Experts of a small language model.
Size: 13 layers, vocabulary 8657, 43.7M parameters.
Experts: 64 experts in each of 6 layers, 80 squared ReLU neurons an expert, 6 picks a token, a softmax router, a shared expert of 128 neurons.
Below are experts of layer 9 (counted from 0) of a mixture-of-experts language model. Rows are named down (a neuron's output weights, with its number) and show model dimensions 0-255. Each number is 128 + 32 x the weight over its row's rms, rounded and kept within 0 to 255.
Before each expert's rows: "comes before" lists some tokens at least twice as common just after its tokens as in all text. This comes from a sample of Wikipedia text that the model never trained on. Tokens count by the router's weight.

# expert 16
comes before: ",", " |", "\n", " (", " and", "'s"
down0 [128 119 142 141 146 132 139 149 104 147 112  90 116  82 125  97 148 163  59 154 116 130  80 142 107 135  78  53  81 184 141 138 103  87  96 108  95 128 119 149 138 156 110 144 135 136 120 120 127 148  59 138 140 108 187 142 144 140 132 150 156 149  59   4  46 145 143 106 154 131 170  80 153 111 140 113 119 127 123 169 139  34 144 160 114 148 124 140 118 174 154 115  97  79 159  79 158 159 144  84 103 130 155 168 178 106  59 152 165  79 150 102 167 184 147 161 136 120 149 117 122  93 127 141 158 146 126 130 125 148  99 127  93 116 178 162 140  89 155  82 147 130 110 146 115 159 170 181 123 105  76 160 138  79 157 182  66 182  70 128 104 133 125 107 146 120 101 134 195 167  97 107 145  83 139 119  83 148 145 156 126 128 158 112  71 135 189  75 111 157 140 136 110  90 205 143 114 130 120  90 109 102 113 145 131 117 121 115 149  72 133 107 155 140 144 126 118  68 149  64 143 150 167 115 100 132 119  69 111 109 115 129 110 175 164 165 182 150 141  94 150 103 119 114  55 160  88 182 140 166 118 154 101 128 179 135]
down1 [116  88 159 125  97 140 152  97 120 150 191 155 121 169 167 175 153 117 127 149 166  68 138 157 114  96 134 110  95 132 162 128 139 118 146 141 123 171 124 137 150 155 105  96 129 119 148 180 176 133 197 107 161  86 114 133 143 233 150 162 124 146  88 131 110  70 127 189 136 116  97 176  94  71  92 125 103 106 117 100 130 138 148 109 187 111  93 148 142 156 146 115  93 179  98 107 178 102 184 163  48 147 139  82 122 160 124 113 175 124 143  73 110  89 120 120 127 138 128 130 124  82  88  79 143 162 146 130 128 118 104 179 162  94 153 179 199 127 103 128 185 145 114 121 134 141 151 124 151 100 135  95 119 100 126 184 140 109 129 124 174 107 126 156 156 161 171 195  35 154 112 159 144 131 190 159  79 177 129 185 107  70  76 134  87 156 154 141 138 205 169 143 101 124  62  98 160 154 104 145 173  85 132 103  82 186 139 138  90 132 143 118 181  94 162 163 101 139  99  78 141 109 104 109 153 119 138 107 130  98 100 133 133 110 144  99 106 133 135  43 157 158 118 154 109 123 113 126 172 173 161 101 163 148 135 174]
down2 [124  59 181 160 122 153 144  61 117 145 248 207 200 144 123 187 103 100 111 191 205 101 124 186  97 117 140  78 108 113 182  89 136 150 126 132 105 152  98 101 125 118 149  99 133 125 157 129 174 131  89  99 186 169 174 129 172 146 103 173 117 137  95 177 133  53 132 140 141 177  55  97  98  96 160 100 120 103 173 160 168 136 168 164 139 125 109 121 147 105 179 100  99 120 115 121 113  71 121 150 100  67 146  94 164  89 141 132  92 110 133 136 161 198 156 119 100 121 137 142 120 131 136 119 129 125 133  82  98 135 128 137  83 129 146  86 141 128 103 103 147 131 106  91 214 105 148 135 158 103 178 130  99 103 101 115 133  93 148  95 154  67 121 123 107 159 113 148 153 115 104 106 142 112 182 130 108 157 132 118  86 142 147  76 131 159 146 118 165 123 124 134 130  70 114 127 113 120 129 117 111 106  99 150  77 148 144  61 104 132 135 109  46  95 135 111 149  64 110 144  90 118  98 170 134 118  84 121 152 122  99 114  76 142  91 102 119 155  66  64 137 110 127 131 145  79 114 163 106 119 134  66 153  67 126 133]
down3 [130 139 172 228 119 139 171  95 128 142 193 165 177 175 177 189 145  78  67 143 122  84 121 191  79 155 140  58 101 126 140 128 104 103  72 172 172  93 104 156 132 141 128  83  99 149 161 137 114 132 112 124 105 108 134  99 173 233 151 120  67 106 178  82 104 152 141 124 134 154 127 152 169 104 115 113 130 132 124  97  91 135 167 127 116 136 108 135  92 112 165  70  92 105  78 113 119 119 169 156 145  85 103 102  91 123 164 145 119  82 126  78 114 162  94  97 144  95  96 117 135 130 118 157 156 138 142 107 104 157 122 184 146  84 130 150 174  98  79 122 159 148 128 101 140 150 109 109 143 178 154  77 129 141 129 137 154 170 131  88 215 108 163 175 126 133 153 155 136 148 101 117 119 171 129  95 137 157  67 170  67  88  79 138  43 125 164 102 176 172 179 151  72 122 138  73 146 131 132  83 128 113 137 117 102  88 117 117 142  71 130  73 142  75  91 134 150 130 139 145  95 115  97  95 114 182 111 111 132 137 153 122  95 147 176 159 139 106 128 100 164 117 103 146 106  82 118 157 157 117  91 143 184 108 161 146]
down4 [155  99 103 144 146 155 156  55 147  81 169 181 160 175 108 134 117 142  93 166 191 106 138 170 110  83 168 175  69 127 171 128 177  45  89 119  67 144  95 104 153 152 132  74 140 136 142 108  87 173 132 160 142 121 157 124 139 170 139 108 114 148  43 169 152  86 135 179 126 154  77 148 150  51 138 145 155  95  91 153 169  83 145 134 121 144 117 114  71  93  95  64 118  98 153 143 135 131 164 167 116 139 117 101 163 103 131  81 138 143 192 161  99 103 181  92 139  56 106  66 133 121 125 116  76 153 132 131 162 138 128 131 204 134 163 105 118  60 146 111 104 171  76 153 165 166 148 150 157 117 159 103 102 112 137  92 103 122 142 165 178 134 109 104  71 150 104 132  92 123 136 106 129 142 124 135 149 173 121  94 132 125  91 160 167 156  94 105 130 131 117 127  97 169 134  98 191 177 113  93 166 128  69  89 102 144  60 115 129 105 170  97 122 119  99 154 134  93 110  86 108  73  82 134 189 103 120 133 134 173  82 170 109 169 123 146 158 111 139 108 138 114  92  87 124  83  66 138 122 117 119 105 128 127 169 125]
down5 [173  79 107 166  69 137 137 102  74 117 177 175 140 183 189 200 106  65 112  87 166 101 124 112  96  43 161 117  65 105 157  41 188  90  83 162 130 173 114 133 157 154 147 114 141 123 158 183  89 119 139 124 130  91 134  89 168 124 139 140 149  98 101 172 128 101 173 125  82 185  78 137 129  51 133 169 180  58 108 120 170 150 120 145  86 130  82 132 146 116 156 120 114 131 127 141 154 118  95 131 104 160 113 130 163 106 143 119 133 107 162 113  99 150 154 124 187  74 103 106 110 113 134  81 121 135 139 152  98  79 137 160 115  69 165 148 165 171 163 144 143 127 113 151 168 138 200 136 112 102 139  88 105 134  74 160 114  74 104 151 133 140 122 169 178 125 127 138 112 114 123 178 168 106 161  91 108 165 108 101 141 155 117 115 104 124 216  90 124 111 142 186  94 133 103  90 139 100 131 131 113 138 171 150 124 130 109 134  53 103 154  47 108 120 106 161 133  58 111 131 173 109  67  82 178 133 153 176 127 148  97 151 110 134 155  87 135 108 116 123 153 108 118 123 170 126 105 109 134 105 120 167 102 101 152 125]
down6 [ 53 145 141 112 168 105 130 147 102 122 139 147 158  76  72 160 170 156 160 105 161 157 133 144 140 159  80  98 146 188  90 108 155 122 119 139 180 161 112 124 144 128 149 107 139 127 179 181 169 106 118 156 100 113 119 121 140 173 114 118  45  93 111  93 109 114 106 158 119 149  91 129 170 140 120 165  85  95 104 127 173  63 176 161 119 119  78  96 109 138 176 130 174 148 156  60  61 139 109 184 165 101 134 169 143  73  89  93 120 109 106 160 130 163 102 120 112 168 158 145 102 158 180  87 129 169 153  61 137 122 159 163  95 110 113 143 165  73  93 108 152  82 115 123 189 133 143  94 146 164 137 136 184 146 130  91 127 137 134  92 138  66 151 188 148 144 142 121 100 149 144 117  84 135 147 115  99 139 134 138 139 101  31 133  98 108 126 149 126 114 112 156 175  69 113 129  86 103 110  69  76 160 112 144 127 156 167 104 135  93 128  68 110 158 166 171  62 103 152 148  92  83 159  71 157 143 114  83 102 174 136 123 169 150 153 141 199 149 109 165 140 156 136 156  91 187 136 144 157 145 156  81 169 145 176 153]
down7 [147 157 167 125 123 145 165 154 116 108 173 188 158 160 126 126 188  86  91 135 150 115 183 140  72  89 120  93 115 139 134  86 151 156 127 113 100 150 132 117 169 145 100 116 101 165 162 181 136  74  89 174  74 101 152 101 154  76 132 125 122  71 116 170  69  98 134  66 109 132 113 149 106 129 108  96 132 114  78  88 112 187 159 133  94  88 144 111 107  66 126 102 118 151  76 153 141 173 157 146 124 117 210 149 153 101 147 135 132 134 103 133  81  56 108 127 159 191 152 145  94  91 112  96 143 150 125  84 159 140 103 151  66 133  89 143 147 132 108 111 148 107 125 126 142 126 198 195 166 125 149 111 148 114 138 126 133 139 126  86 108  70 147 204 154 120 147 115  98 163  85 164 110 173 151 153  96 160 103 138 140 123  70 150 138 109 176 124 160 143 207 205 116 118 113 115 128 117 146  82 151 136 112 153 154 116 116 223 133 146 172 107 119  59 128 162 144  49 206 132 167 124 143 139 138 113 150 146 112 158 177 133 186  95  97  89 175 128  84 135 126  86 105 114 107  97 121 117 132  91 156 106 173 147 168 157]

# expert 53
comes before: " of", ",", " and", ".", " in", ".\n\n"
down0 [173 182 110  52 124  71  59 146 171 207 142 144  51 138  94 121 244 146 134  89 126 152  84  85 161  89 122 139 154 155 140 150 123 102 178 140 175 100 126 121 153 191 175 114 133 146  76 116 176 111 135 111 125 188 124 157 167 127 133 122 127 172 132 115 161 132  83 163 142 147 114 126 105 124 123 101 155 108 140  91  66 140 151  87 113 131 155 153  56 137 155 131 151 123  97 113 113 154 115 171 133 144 123 134 131 116 116 115 125 104  91 108 101 146 156 137 137  86 177  84 134  85 127 119 136 130 169 142 145 132 131 109 162 184 130 141 151 121  92 217 102 101 118 140  76 144  92 113 167  74 142 151 141  69 125 108 154  91 157 135 116 176 126 118  61 154 158 119  86 169 103 120 133  75 112 149  91 131 160 107  65 129 157 175 134 132 148 141  39 153 107 176 123 162 135 131 149 138  75 127 160 130  75 110 128 188 129 160 140 133 163 130 100 172 155  98 147 119  87 148 185 121 159 105  37 111 167  77 147 167  54 114  98 141 121 158 113 148 115 108  90 133 113 127 135 132 116  87 153 178 112 100 115 117 112  78]
down1 [ 74 124 166 143  56 174 177 162 146 133 163 149 129 143 148 173 182 174  65 161 170 126  96 143 109 103 144 115 112 104 152  67 125 109 113 175  93 147 132  55 125 143 125 158 119 132 104 124 131 151  68  81 143 122 143 140 158  91 111 127 151 102 145  96 127 118 177 115  91 172  71  81  84 114 173  86 148 161 148 142 177 115 175 119 158 110 112 104 190  48 154 134 114 138 152 134 146 123 120 162 103 138 159  69 142  79 108 167 110 130  86 166 102  93 135 122 156 155  97 121  92 139 161 120 115 114 148 114 115 150 173 168 150 139 192 179 120 106 135 152 170 141 116  18  90 116  80 136 171 154 150 108 168 150 115 142 119  94 156 172 100 133  86 123 171 152 196 101  75 101 143  78 174  78 102 140 130 169 157 132  67 118 117 129  64 146  73 120 147 114 133 156 100 139 125  86  73 111 138  81  86 121 113 123  98 122 111 186 137 130 206 106 124 108 158 121  88 137 131  99 136 167 153 168  75  47 143 128 142 122 114 192 100 120 130 114  96 102 115 116 121 136 150  72 101 115  96  92 141 189 106 146 146 128 160 118]
down2 [114 118 103 185 169 150 171 159 157 102 138 132 159 136 142 116 149  71 127 116 149 161 126  77  95 160 173 136 144 129 137 119 118 124 153 108 117 118 142 120  92 105 133 138 112  84 151 112 139 133 179  90 126  93 111 155  69 124 144 115 164 128 127 104 109  90  72 160 158 174 197  69 133 132 105 133 145  98 142 107  81 145  78 133 116 122 125 114 157 176 100 124 136 151 180 155  82 102 139 215 100  94 157 142 113 199 103  94 150 128 231 172  96 127 178 101  91 130 157 150 150 197 101 155 149 154 164 138 143 131 166 151 134 131  88  62 155 255  78 153  65 132 134 131 134 109 227 134  92 130 147 137  96 136  83 141 156 149 115  97 125 111 123 132 155 127 165 154 143 175 139 106 109 141 153 142 127 155 158 109 128 190 110  66 129 142 148 121  88 115 174 185 137 204  97 141 122 169 124 108 172 120 157 152 110 138 120 135  86 103  88 121 114 176 164 148 149 128  61 100 109 111 129 154 148 122  99  83 114  83 124 108 104 116 123 143 148 164  48 127 136 110 108 124 149 122 140 110 105 125 146 130  16  84 117 140]
down3 [193 127 116 127 106 134 157 124 130 117 106 116 163 132 115  71  73 125  58 132 105 141 181 173  87 143  67 109  78 145 135 174 146 117 143  76 121 100 171  81  98 113 182 181  93 134 124 101 141 125 147 111 169 112 151 106 139 178 124 102 165 149 141 154 116 136  84 183 155  99 119  80 143 151 133  97  96 105 136  80 155 144 140 140  90 152 157 103 119 165 121 140 161 102  51 109  86 125 142 160 139  92  78 156 167 133  83 110 113  79 162 126 150 141 113 195 202  70 124 146 113 133 150 194 144 161  94 132  96 106  82 136 207 119  70 122 130  85 150 150 101 176 152 100 116  87 142 167 178 102 148 103 159 147 145 142 105 166 164 124 126 134 112 175  93  77 183 158 124 191 160 114  53 100  97 123 127 112 203 138  74 115 105 131 165 163  68 116 131 128 167 147 173  79 161 144 174  72 111 106 112 110 137 120 123 119 128 104 142 129  92 120 152 109 153 179 119  80 166 149 146 110 161 140 118 166 120 105 126  71  90 107 131  98 162 175 126 121 124 145  98  96  86  33 132 133 148 172  96  97 185 130 108 132 152 154]
down4 [176 149 100 193  68 130 139 105 159  89 158 152 218 174 169 125 120 116 107 131 157  89 146 127  48 157 131 142  89 132 167 148 159 142 126 115 137 132 106 119 126  93 101  84 131  60 199 167  74 164 132 110 133 125 142 116 183 166 122 131  82 150  72 138 111 166 126 141 101 144 144  94 179 113 145 153  60 143  70  57 146 126  93 129 171 136  62 193 122  90 107 148 157  97 242  99 125 140 117 140 205 116 127  85 129 146 171  95 162  94 117 169 144 131  99 146 118  94 128  96 130 135 173 103 107 119  49 112  78 143 122 104 136 139 164 187 115 131 118 119 131 137 150 125 175 132 137 159  47 152 164 121  97  45 160 137 158 180 131 140 158 151 145 199 140  98 131 109  86 124 160 139 102 130 124 130  87 132 121 143 149 112 137 156 102 113 133 127  72  99 115 127 125 147  98 114 177 111 130 112 146  91 140 140 127  95  74 146 143 157 163 102 161 124 115 128 158  78 161 117 128 105 119  79 117 148 103 130  61  95  71 142  82 110 117  90 129  89 127 138 161 138 122 155  85  93 158 123 130 110 118  65  63 130 123 147]
down5 [101  78 166 128 144 158 114 102 106 162 181 183 139 113 163 188 160 127 112 194 146 132  46 183 102  68 160 118  91 107 178 103 152  87  97 183  68 163  99 138 146 131  85 125 130 143 167 146 123  95 131 138 145  98 118 135 147 120  89 164 156  75 126 132 128  75 175 112 123 133  76 176 142  65 154  86 135 141 144 145 186 113 209 139 129  66 103  73 102 114 127 143  60 101 113  94 161 120  90 147 169 153 133  87 178  99 120 172 128 199 102 113  91  75 131 126 147 167  89 139  90 172 129 150 129 123 125  93 183 102 131 158 126 150 162 172 179  89  87 129 193 128 140 123 123 138 141 104 203 162 125 137 118  86 151 146 140 125 156 133 149 135 119  83 128 168  88 170 114 167 122 149 105 139 138 101 157 125  80 115 123  72  99  95 128 192  86 147 149 138 123 145 164 114 171  68 134 131 169  83  94 137 135  87 160 146 130 105  88 112 158  78 155  80 163  95 138  43 113 106 118 140 121 119  96  67 146  77 128 116 146 116 119 181 155 124 141 146 130 122 148 105 136 116 137 111 111 175 106 121 194 120 168 102 153  99]
down6 [172 146 107 139  87 135 119 142 136  95 132 154 106 151 174 171 101 123  56 145 148 101 192 135 103 156  57  72 124 141 112  42 128 111 125 106  94  46 122 111 132 104 120 122 163 145  48 166 126 134 124 142 142 125 119 131 155 104 139 168  60 149 154 151 114 159 117 105 100 110  96 155 137  80 165 151 108 113 104 129 182 102  77 149 134 118 101 120  83 121 154 163 211  86 148 129 156 165 110  99 185 199 105 144 134  65  99 150 129  80  98  92 127 117  79 140 197  78 138  97 115  84 145 116 113 125 125  86 170 135 135 119 162 110 145 182 103  66 128 113 147  85 138 149 115 202 113 171 130 182 144  95 149 145 122 153 118 108 153 145 111 135 118 127 132  96 141 146  98 124 168 115 169 118 102  78 152 108  99 132 142 129 169 147 120  79 100 146 107 104 118 106  91 122 135 118 184  87 144 131  67 172 147 184 103  77 125 158 136 166 172 137 157 112  80 180 154 124 164 135 113 154  93 143 140 187 115 146 125 117  94 193 124  87 133 118 133 109 250 107 140 164 148 116 123 133 109 115 179 180  79 112 166 161 115 175]
down7 [138  50 116 143 117 170 156 135 151 100 121 104 122 149 137 162 116  78  62 131 106 102 117 161  93 196 166  84  67 123  89 143 146 115 162 120 121 123 123 216  84 118 120 122  92 126 124 116 154 170 113 122  99 128 108 123  83 149 129 139 112 116 120 141 109  70 146 178 134  65 125 112  82  71 208 126  19 124  61 112 177 204 123 158 117 134 168 105 136 184 151  77  90 108 115 120  74 111 105  77 147 173 136  68 116 118 168 133 108  77 128 161 159 125  89 158 161 132  79 127 142 178 113 143  63 150 110 102 122  88  66 126 139 138 110  73  40 112 129 128 147 131 132  96 137  86 109 178 100 143 150  76 117 127 158 128 119  99 170  94 101 141 112 135 148 112 137  99 112  78 140 169 142 160  59 141 127 165 150 151 109 143 130 102 190 126 159 113 151 168  91 121 118  99 113  76 109  98 162 119 166 143 130 120 161 186 175  89 175 108 138  96 129 135 112 152  86 153 151 112 137 121  84 180 108 130  92 129  80 148 150 132  87 144 136 102 112 202 145 187 144 169 126 109 101 160 149 108  88 122 114 118 139  99 126 145]

# expert 59
comes before: "ing", "ed", "ers", "er", "s", "es"
down0 [161 128 137 107 131 161 163 122 150 122 159 148 115 136 187  40 188 144  93 113 124  93 132 166 115 111  77 122  97 106 144 106 101 170 168 171 128 176 145 117 112 149 103  71 153 114  87 130  62 158 161 122 106 137 136  69  66  86 162 151  63 164 118 171 100 135 153 117 130  82 129 117 166 122 136 168  94 122 135  92 105 102 140 111 177 187 120 168 170 178 129 128 129 172 122 116 152  74 166  68  89 107  84 128 174 161 110 164 121 173  95 115 117 152 123 126 159 121 131 125  77  85 125  76  80 163  67 124 124  89 115 155  48 161  51  94 132 174 147 119 154 102 100  94 217 152 117 154  98 143 147 118  64 142 136 106  99  82 123 120 133 127 162 112 120 121 123 143  95 131 112 162 117 126  94 131 153 129  93  79 137 134 160  61 158 146 121 117 161 183  68  96 123 183 114 110 114  93 156 194 114 132  90  98 151 123 134 162 121 161 141 169  92  68 121  85 121 132 115 127 117 159 130  49 145 174  95 142  98 141 100 142  73  89 143 133  94 179 118 132 116 152 109 133 116 137 168 158 125  68 105 132 152 169 102  59]
down1 [ 94 114 122 113 126 143 128 138 107 119 177 119  90 147 142 140 161 151 132 131 116 146 172 161 107 124 145 127 134 119 162 130  59 170 175 144 158 185 129 115 140 171  50  88 110 140 133 151 121 161 100 212  64  87 151 121 112  86 152  98 125 133 108 140 173 129 131 111 137 122 100 104 119 142 143 172 132  75 117 199  66 109 125 102 100 188 112 130 105 131 164 161 158  58 120  93 116  77 119 116 105 107 120  91  94 113 149 153 129 147 108 148 161 104  91  91 153 124 167 166 135 161 129  90  83 162 156 158 140 131 131 163 114 124 110  10  95 135  77 145 110  93 138 187  89 112 167 105 131 133 120 140 126 131  30  85  32  97 132  69 146 186 177 144 138 145 123 170  80 133 123 143 103 103  98 177 140 120  95 120 108 128  90 136 126  67 128 151 183 103 144 136 107 170 139  58 144 131 170 168  95 117 109 148 175 143 164 199 149 188 115 116  86 131 114 118 104 109 152 166  95 134 122 147 199 182 122 140 151 166  97 147 104 108  55 103 113 163 113  61 124 129  72 111 148 127 106 131 153 141  92 137 145 135 158 114]
down2 [141 110 158 128 100 125 124  67  80  95 101 183 154 145 141 143 111 134  49 137 111 126  80 131  95  89 154 140 111 135 153 108 103 123 150 172 131 128 160 148  86 137 103 110 137 101 130 159 167 112  68 101 176 154 135 129 167  74 114 158 137 119 111 115 198 163 165 104  57 117 216 131 102 150 132  86  92 153  84  81 146  93 161 126 181 116 160 134 134 125 114 118 141 116  99  97 231 161 147 209 120  73  90 108 167 128 162  90 157  60 134 151 145 149 139 141 157  58 130 147 155 106  69  98 216  88  55  96 176 173 105 153 131 111 144 127 115 132 162 154 118 162 132 142 147 155  79 147 150 108  70 143 159 112 130 131 143 121 121  96 152 158 100 127  99 104 116 127 167 129 131 134 169 140 177 103 126 160 104 139 129 133 124 216 107  92 175 144 143 106 203 151 173 143 150 146 105 125  98 114 131 183 187 144 183 166 112 119 115  92 108 122 131 103  85 119 154 110  77 134 136 118 137 143 108 154 171 159 190 140 107 164 127  81 179 120 139  92 101 114 128 123 103  98 112 163 102 129 109 142 118 191  89 173 112 185]
down3 [151 117 167 168 134 102 164  98  80 132 176 173 150  69 112 149 172  61 140 136 157 137 132 147 145  95 137  88 128 158 186 148  89 108 163 202 136 131 130 111  89 151 158  58 105  87 118 173  80 101 169 181 107 136 130 111  93 178 188 137 125 148 124 150 142  94 157 138 112 109 135 138 177 140 134 142 130 115 148 139 130 152 137 119 106 106  63 104  72  30 105  83 116 145 128 114 169 161 115  97  65 120 114 124 140  75 122 178  89 139  86  98 133 113 141  74 174 134 108 124 146 103 119 103 171 186 133 173 141 123 149 169 104 108 210 115 168 166 137 194 174 116 188  60 148  86 124  76 128  94 118 125 121 141 145 109 132 176 108 118 128 118 135 129  71 111 120 191 125  98  57 111 105 133 115 148 115 138 124 143 104 144 106 117 148 143  79 178 133 121  71 136 119 171  99 118 126 108 148  98 160  91  55 168  85 182 125 138 148  79 108 108 142 133 147  93  74 156 103 153 153 100 136  74 101  98  50 121 143 125 146  91 114 141 151 109 142 110 129 122 121 123 132 127  94 108  95 198 155 131 122  54  94 124  62 100]
down4 [142 139 138 112 105  86 101 182 127 112 108 105 124  87 118 162 103 143 122 143 126 147 115 132 162 109 157  52 150  97 108 179 143 177 102 133 174 154  89 195  79 145 147 141  44 119 106  81 164 159 162  69 139 136  46 187 158 130  99 172  71 156 141 144  73  74 161  94 142  16 113 136 115 103 129  96 122  84 114 148 100 154 138 166 137  95 120 125 166 126 158 100  86 117 111 100 103 138  93  95 128 186 188 156 124 149  90 161 120 105 145  93 111 125  84 117  22 137  96 145 144 127 122  85 111 107  78 119 151 128 104 145  90 103 122  95 154 167 144 161 105 113 145 173 147  89 104 151 162 120 124  86  94 122 155 128 110 112  89 112 140 164 128  74 144 133  79 229 156 106 101 146  88 178 177 141 106  75 100 143 128  63 114 133 108 121 158 159 119 127 172 177 148 128 114 112 116  98 127 162 129 140  75  85 104 201 169  60 130 166 135 107 100 140 132  65  80 106 127 123  99 186 119  95 135 133 146 110 157 113 134  81 110 145 116 148 166 100 101  95 116 108 106 123 146 116 144  89 135 152 149 108 108  88 109 127]
down5 [ 71 101 177 152 176 107 145 111 140 130 165 104 129 131 168 127 149 113  84 159 111 156 146 138 142 174 109 114 117 152 144 113 188 135  90  98 131 135 165 100 172 175 190 135 134 146 162 118  80  89 124 165 139 117 118 130 168 132 106 133 115  69 106 131 119  81 144 149 115 135 160 103 138 137 159 152 174 165 146 135 138 143 142 122  72 144 143 185 100 101  22 134 105 124 130 104 132 156  97  81 121 159  94 189  74 119 128 155 101 125 172 198 161 132 103  63 103  82 109 144 199 155  93 152 145 113 111  96  84 109 112 136 139 134 149 111 139 155  63  91 178  62 116 166 160 115  57 110 120 102 144  81 110  65 114 115 148  95 171 211 175 114  98 136 160 165  80 117 111 108 138 151 139 165 107 158 145 148 124 193 102 117 185 145 137 208 145 102 135 150 113 136  90 164 157 135 151 132 132 110  61 111 115 119  78 115  77 142  60 135 134 148 158 112 147 141  99  86 116 169 133 114 106 107 183  51 133 117 154 156 151  83 158 122  90  52 115 188 174 157  94 136 166 100 108 142 164 140 125 136 174 108  97 118 133 119]
down6 [121 168 132 141  83 112 121 146 123 108 141 130 107  77 201 164 145 118  94 124 175  78 114 129 126  90 193 126  98  72 148 131 111 135 128 101 135 142 135 113 124 150 153 117 106 138 107 129 109 184 134 145 104  99 100  84 109 158 112 125 134 101  87 197 115  91 120 103 144 115 106  65 126 117 135 164 127 135 113  96  80 112 153 101 128 109 160 148 107 126 161  91 108 114 106 120  74  92  43  82  75 113 149 152 108 145 149  91 120 106 108  75 128  99  90 114 120 195 145 117 168 165 132 100  44  99  97 125 161 128 103 193 130 163 123 127  70  61 116 118 143  93 122 194  96 182 144 193 183 107 125  90 139 138  60 152  77 100 166 154 207 127 125 149 157 136  69 153  84 177 117  90  96 151 132 140 156 143 107 116 123 138 111 132 108  92 126 155 121 144 113 142 126 142 171  56 137 151 165 151 101  96  96 161 111 132 118 161 130 155  99 107 114 134 123  93 109 140 172 166 136 148 114 166 237 130 119  94  70 137  38 160  70 107  46 114 119 120 101  91 101 135 159 132 130  96 146 145 125 129  89  68  94 162 144  80]
down7 [105  89 130 151 152 160 145 127 131 135 178 111 180 171 116 135  54 125   8 151 160  89 161 166  82 128  99 133  88 110  89  97 164 140  93  73  88 176 114 137 122 139 116 139 123 136 188 132 175 150  91 149  67 133 126 130 194 132 157  94 119 106  85 175 123 136 147 123  89 133 138 177 133 157 143 117 124 156  69 106 151 201  38 174 100 148 131 106 134 157 153 101 171  60 166 107 149 134 148 113 140 136 189 110 167  73 175 138 138 115 111 118 112  88  87 157 195 187 138 119 166 142 162 148 101 188 141 161 122 171 127 162 103 159 105  84 170 141 129 130 160 144  92 112 134  97 136 120 126 137 124 148 148 185 113  66 210 110 108 126 162 134  74 123 143 101 180 126 181 126  88 163  62  95 134 167  84 125 174 115 143 180 104 108 153 134 130 129 150 126 166 124 148  77 117 128 149 133 165 126  93 135 119 118 127 129 110 133 105  76 138 129 140 134 146 144 110 106 132  93 101  70 139  97 116  86 131 132 157 148 117 170 149  89 148 115 140 111 158  90 171 154 130 157 123 137  84 133 149 129 124 190  90  62 210 142]